Below are experts of layer 9 (counted from 0) of a mixture-of-experts language model. Rows are named gate (a neuron's input weights, with its number), up (a neuron's input weights, with its number), down (a neuron's output weights, with its number) and show model dimensions 0-255. Each number is 128 + 24 x the weight over its row's rms, rounded and kept within 0 to 255.
Before each expert's rows: a language model's description of what the expert responds to; "comes after" lists some tokens at least twice as common just before its tokens as in all text. This comes from a sample of Wikipedia text that the model never trained on. Tokens count by the router's weight.

# expert 5
What it handles: Infobox structure tokens. Layout tokens in infoboxes and structured data: paragraph breaks before headings, field labels like Coordinates or Born, degree and minute signs, units.
comes after: "- ", ".", "6", "3", "0", "2"
gate1 [139  92 142 123 134 115 107 111 162 157 119 133 131 152 189 116 164  93 110 129 157 121 124 112 146 155 115 136 113 126 145 106 128 178 125 100 126 136 176 157 137 141 132 128 137 149 133  98 124 126 146 136 125 134 146 122 135 115  99 109 145 139 142 144 137 107  92 105 151 132 116 136  92 125 116 132 139 143 134 147 122 118  91 129 123 124 186  97 117  91 137  85 129 118 104 108 150 168 116 120 154  88  99 143 146 102 167 115 111 135 170 122 132 159 110 142 126 111  91 110  82  87 184  96  48 118 104  68  79 122 116 110 100 129 160 133  77 133 116 117 189 147 140 130 144  95  97 126 104 122 130 108 100 102 137 112 116  96 144 138 136 155 143 128 139 153 111 121 130 181 110 134  78 146  94 148 112 134 163 174 138 158 112 140 106 129 114 119 140 130 147 168 151  87 153 125 125 135 122 121  96 155 125 138 118  71  94  98 102 114 138 124 153 135 150 118  89 173 116 152 179  77 137 110 126 148 155 146 151 152 119 177 138  91 127 101 135 167 106 142 106 104 100  98 151 130 193 132 116 142 125 120 141 157  92 133]
up1 [104 115 171 171 146 141  97 128 134 129 125 124 125 146 122 104 168 138 120 149 150 163 119 113 172 120 107 182 105 127 129 153 119 123 161 147 137 103 129 142 156 159 122 139 103 151 139 104 131 151 136 120 128  98 114 122 107 154 150 122 134 109 102 163 129 128 115 135 131 146 135 172 125  82 144 102 131 122 154 141  91  92 157 102 163  96  83 123 125 143 147 113 163  99 167 135 138 104 117 135 145 116 145 131 175 132 111 106 134  94 124 135 147 138 132  87  92 137 109 109 139  77 135 160 117 134 146 125 117 113 138 135 139 101 135 115 176 102 100 125 178 174 130 156 150 102 110  98 111 152 127 139 155  92  96 117 170 114 147 132 116 122 152 106 132 169 145 158 162 139 153 152 122 122 180 109 145 133  89 150 113  94 122 123 110 106 121 139 111 113 134 106 134 145 165  87 106 160  48 150 114 134 144 161 115 129 110 111 109  86 120 112 137 124 153 133 109 124 182 126 121 147 122 169 165 129 149 148 134 133 179 147 116 154 116  80 137 106  97 152 115  73 120 135 146 136 126 127 148 137 185 108 128 104 147 104]
down1 [178 136 124 175 156 109 113 126 162 130 148  79 116 120 120 127 120 105 146 107 145 159  99 128 139 141 153 151 148 102 153 107 111 146 161 135  87 155 112 141 133 136 130 120 126 124 101 101 146 123 168 104 117 100 102  86  89 137 113 149 115 111 129 137 137  96  86 136  85 117 147 178 105 106 144 116 157 128 120 114 144 152 176 136 146 128 113 145 125 129 135 138 109 138 163 108 123 149 104 138 118  89  83 146 141 122 137 182 107 122 128 124 117 154 121 139 107 133 103 108 113 103 169 135 176 116 136  96 106 117 112 145  97 151 132 132 136 161 155 118 133 100 127 128 146 128 130 166 122 149 140 135 122 154 158 142  99 145 124 115 102  78 181 133 138 136 151 170 152  97 151 164 161 137 138 132 157 159 140 155  86 126 134 148 105 132 148 137 158 156 112 139 139 131 115 145 156 104 142 136 122 128 128 138  94 107 139 134 118 123 124  74  89 163 132  92 133 116 146 154 134 127 119  94 131  90 130 156 124 131 135 124 117 140 123 114 108 126 147 104 126 124 116 155 103 132  87 123 158 158 151 129 139 157 155 140]
gate2 [140 130 134 127 137 138 118  60 139 104 124  91 112 151 102  54 110 148 179 156 110  90 137 134 127 106 133 150 130 155 134 107 132 116 133 109 122 129 125 114 110 142 146 144 128 126 131 135 113 135 119 139 114 119 123 125 119 126 104 151 147 139 107 109 147 101 156 106 121 137 166 116 131 168 118 155 174 128 138 106 104 177  99 136 139 156 140 149  78 121 147 105 114 109 130 120 144 135  96 120 134 146 155 138 160 142 106  94 156  78 116 121 122 122 110 182 142 161 141  88 131 106  97 122 143 140 150 126 114 120  98 132 144 135 141 136 132 104 163 145 122 143 103  98 161 149 101 115 124 145 121 144 135 117  84 145 132 116 129 147 131 109 110 121 169 123 141 139 185 132 145 106 154 185 124 139 102 165 130 139 143 129 112 129 119 169 152 123 106 145  92 151  85 106 130  99 121 116 109 117 163 104 114 145 161 119  93 113 157 126  96 123 124  81 125 125 168 143  83 138 102  93 128 104 109 132 137 100 148 120 117 143 168 133 113 131 122 130 155  87 133 125 157 115  71 168 166 116 145 165 142 146  71 120 101  96]
up2 [ 83 138 179 101 127 114 107  81 152 131 119 182 156 113 120  59 151 174 148  98 135 139 109 116 126 137  79 112 165 121 123 128 167 174 114  93 152 123 118  83 163 100  87 165 130 116  99 157 109 117 143 108 124  98  80 157 139  62 156 101 126 150 149 139 129 123 138 153 142 128 127 135 140 140 141 137 125 188 112 146 108  79 102 113 201 113 142  93 102 139 111 105  92 119 142 109 125 103  99 163 129 125  71 112 112  99 125 153 128  89 162  80 135 138 137 145 126 135 109 134 135 146  88 130 150 131 129 126 157 141  59 142 167 102 114  96  90 113 131  90 158 119 120 135 145 158 133 139 114 124 127 131 123 161 134 142 130  88  69 130 131  74 181 174 105 188  93 117 118 134 172 160 125  97 135 129 110  89 121 127 141 103 154 116 175 129 133 136 123 112 103 114 124 180 121 108  90 133 162 114 146 163 126 150  83 117 138 144 131 127  95 157 159 155 142 122 168 127 135 117 144 127 118 146 174 143 132 140 181 101 115  93 156  72 119 146 127 145 108  92  90 118 152 154  92 139 104 146 119  50 140 114 160 136 156 139]
down2 [144 160 156 167 109 147  88 130 110 101 153 114  89 109 141 130 147 105 107 124 121 121 100 101 136 115  95 107 170 114 111 132 134 142 110 151 157 176 181 121 123 109  70  85 141 179 137 124 155 128 107 134 132 112 157 144 135  52 158 132 137 154 118 114 139 117 133 127 148 142 109 152 104 161 141 129 120 139 158 117 141 132 137 156 136 123 137 135 124 127 115 128 143 100 158  98 132  98 184 146 100 168 108 110 116  88 191 108  90 102 141 107 135 148 148  82 107 155 142  96 140  91 151 127 132 136 121  95  91 149 117 145 118 101 177 154 109 152 101 125 133 107 152 133 119 131 153 133  84 123 142 154 155 123 162 137 134  93 116 136 110 129 154 127 127 150 154 125 162 135 132 109 128  94 125 112 149 152 148 177 138 135 170  99 170  73 105 113 169 113  83 106 118 146  99 130 168 114 144 130 159 151 145 130 151 126 133 155 135  98 115 113 145 134 158 120 171 129 158 158 148 125 137  96 155  55 150 136  99 118  74 103 140 136 115  85 152 118 137 115 132 117 105 127 113 138  98 135 157 119 133  88 123 142 148 134]
gate3 [172 152 150 101 128 160 119 101 109 133 148 135  92 166 116 118 133 156 105 137 116 117 116 122 155  99 113 109 167 100 115 102 108 122 145 119 101 123 101 139  77 151 112 145 155 129 112 113 134 121 143 114 157 114 121 152  95 123 122 141 169 125 162 136 122  86  90 109 150 138 132 105 143 137 168 141 150 155 112 119 162 137 110 133  87  91 147 139 110 100 140 120 148 124 158 120  97 130 114 110 124 167 128 163 133 147 121  94 128 140 114 118 170 115 120 105 142 128 121 115 130 135 130 123 115 140 143 182 141 134 115 106 112  48  92 171 108 164 163 159 134 136 140 142 136 130 174  88 133 139 123 102 122 111 111 129 134  97 103 106  95 137 112 134 125 144 132  77 138 123 150 114 126 135 132 149 145 167 158 133 104  87  93 157 148 115  99 142 133 129 109 174 139 133 142  66 168 109 166 122 108 117 134 119 108 120  85 128 125 131 126 160 113 126 124 121  97 187 128 174 153 110 100  99 157 108 121  89 128 139 145 133 130 136 131 124 176 131 106 119 106 141 171 119 155 159 107 131 125 118 105 123 103  93 164 109]
up3 [149 103 161 106 134 104 136 153 123 147  48  87 116 175 135 113 133 189 129 157 164  89 108 157 118 117 118 158 125 166 125 153 146 193 117  75 114 138  77 165 137 150 117 108 101 119 157 121 113 177  90  70  90 119 130 135 154 172 137  88 161  81 152 104 102 137  82 118 137 164 133 161 108 120 133 119 110 119 135 123 156 108 134 145 101 114 163 101 113 120 127 131 136 121 121 138 154 130 156 129 109 116 130 108 106  98 153 140 136 116 174 113 158 101 117 127 144 132 127 159 152 150 150 130 139 130 176 106 148  83 139 120 135 101 149 114 114 103 116 104 115 128 119 148 133 124 107 136 132 107 128 185 144 147 138  66 150  97  92 153 129  95 140 117 128 112 162 145 112  60 120 119 151 135 161 118 108 115 106 110 138 107 124 122 102 112 153 124 145 163 194 159 142  97 154 106  57 165 138 136 158 141 144 143 119 123 120 153 139 165 158 142 132  80 102 108 138  91 143  96 185 120 134 145 138 157 144  80 118 111 129 120 120 125 127 105 127 149  99 114 147 126 102 163 134 103 104 167 143 154 108 108 144 142 143 113]
down3 [126 124 109  95 148 109 150  97  88 124 157 101 152 176 152 118 119  82 149 148 205 136 103 145 119  85 158 108 101 120 134 146 140 131 107 135 131 115 144 150 129 147  83 108 159 145 128 139 139 202  94 133 137 158 131 144 133 107 115 126 108 132 182 126 103 127 116  99 142 124 110 121 150 112 130 115 112 140 100 132 134 119 147 121 119 149 142 148 122  96 166 131 104 113 142 143 143 121 133 158 100  95 115 159 144 121 118 128 127 152 126 155 142 136 120 140  98 120 159 178 146 138 145  88 163 114 120 164 125  94 137 126 113 126 108 143  95  98 132 108 103 132 104 146  81 101 150  81 125 134 150 140 140  81 112 106 150 124 109 113 117 134 110 173 105 145 140 155 160  56 136 113 146 110 160 138 107 133 101 149  88  98 157 128 166 127 149  69 111 132  94 133 150 119  73 103 152 122 181 108 100 138 117 112 147 138 108 141 153 102 118 162 150 121 121 117 105 104  94 146 137 135 115 142 158 133 156 136 113 152 124 124 180 128 185 111 145 109 128 179 160  87 131 160 107 116 147 153  87 159 161 116 122 110  95 138]
gate4 [118  93 158 123 153 116 151 130 121 133 107 103 117 151 119 115 112 156 178 101 112  85 125 126 132  88 117 124  83  73 153 165 131 122 133 162 113 119 122 143 127 160 126  87  82 124 154 141 165 111 163 100 120 133 135 118 107 148 135 106 117 126 142 121 122 174 137 142 162 111 139 167 134 147 130  95 131  92 135 141 146 149 105 105 111 103 161 117 136 115 139 107 111 150  93 144 124 119 120 160 109 104 148 127 142 123 109 147 176 118 115 125 132 131 132 131 138 124  99 152 143 108 123 156 136 107 135 148 134 137 100  97 102 140 162 107 117 140 111 130 115 114 101 174 157 158 166 149 127 130 135 137 145 149 135 163 108 107 114 119  88 157 104 106 150 140 135 154 107 150 131 108 127 145 117 150  83 125 125 134 123 177 114 100 126 139 100 127 117 154 118 111 128 133 110 125 114  76 168 124 173 119 134 142 133 128 147 139 141 148 130  89  81  86  96 143 114  90 105 159 159 140 146 105 102 145 154  80 128  97 100 106 162 121  84 127  89 122 111 129 123 102 163 163 139 126 107 102  68 104 105 162  93 161 104 125]
up4 [122  87 152 151 123 116 139 127 129 149 152 141 154 122 144 169 138 130 173 162 122 114 140  97  78 127 135  88  89 160 146  93 131 138 106 149  98 132 117 139 110  92  98 153 145  99 134  99 141 137 100 159 138 126 122  66 120 112 126 124 135 122 123 109 152 138 103  88 117 120 190 143 124 117 116 127 175 130 167 126 138  96 173 146 167 148 100 146 138 136 118 148 112  83 116 128 139 121 158 144 163 121 150 104 116 125 149 150 128 111 159 124 151  98 141 130 127 112 158 152 125 100 101  90 125 127 146 167 137 108 152 143 111 137 141 149 141 132 145 123 148 146 101 154 125 105 146 134 160 140 153  86 126 128 106  89 115 128 128 131 122 159 128 112 140 116 122 119 148 121 149 139 141 118 164 106 162 135 130 114 185 144 117 141 115 158 114 119 100 126 150 104 154 100  97 157  94 130  93 189 168 125 123 106 148 142 149 105 115 134 109 107 109 143 106 170 142 168 133 186 155  61 143 129 136 120  99 111 100 134 117 153  89 106 125 141 133 121 111 105  90 178 145 128 116 117 108 129 129 127 167 104 110 108 126 148]
down4 [132 108 120 113 158 163 137 162 118 176  92  95 126  96 128 173 140 117  98 117  78 121 168 120 165 168 119 154 100 142 145 117  81  95  91  92 144 123 113 121  74 166 132 159 125 153 102 126 155 104 131 120 144 141 141  98 102 129 143 174 119 140  91 149 154 111 144  85 125 103 104 103 112 104 141 113 115 147 156 140 129 127 111 140 137 107  89 161 118 165  68  98 132 146 135 110 121 152 136 118 149 142 139 111 143 148 133 135 145 145 118 149 156 142 149 114 118  93 118 136 166 140 118 131  91 117 101 107  97  82 149 150 108 158 153 158 195 105 119 128 122 151 131  89 125 114 133 152 133 140 117 125 178 124 128  87 163 155  80  93 135 160 102 129 113 141 120 160 123 150 118 130  96 117 101 124 119 119  99 109 101 103 164 109 137 170 134 129 127 104 112 150 140 115 163 123 157 123 116 166 162 133 105 141  98 107 127 168 144 179 136 180  85  98 121 152 158 142 107 100 126 131 155 140 149 140 105 118 139 151 116 138 115 125  96  86  88 108 155 133  97 145 190 135 110 129 130 175 107 159 108 130 174 125  95 195]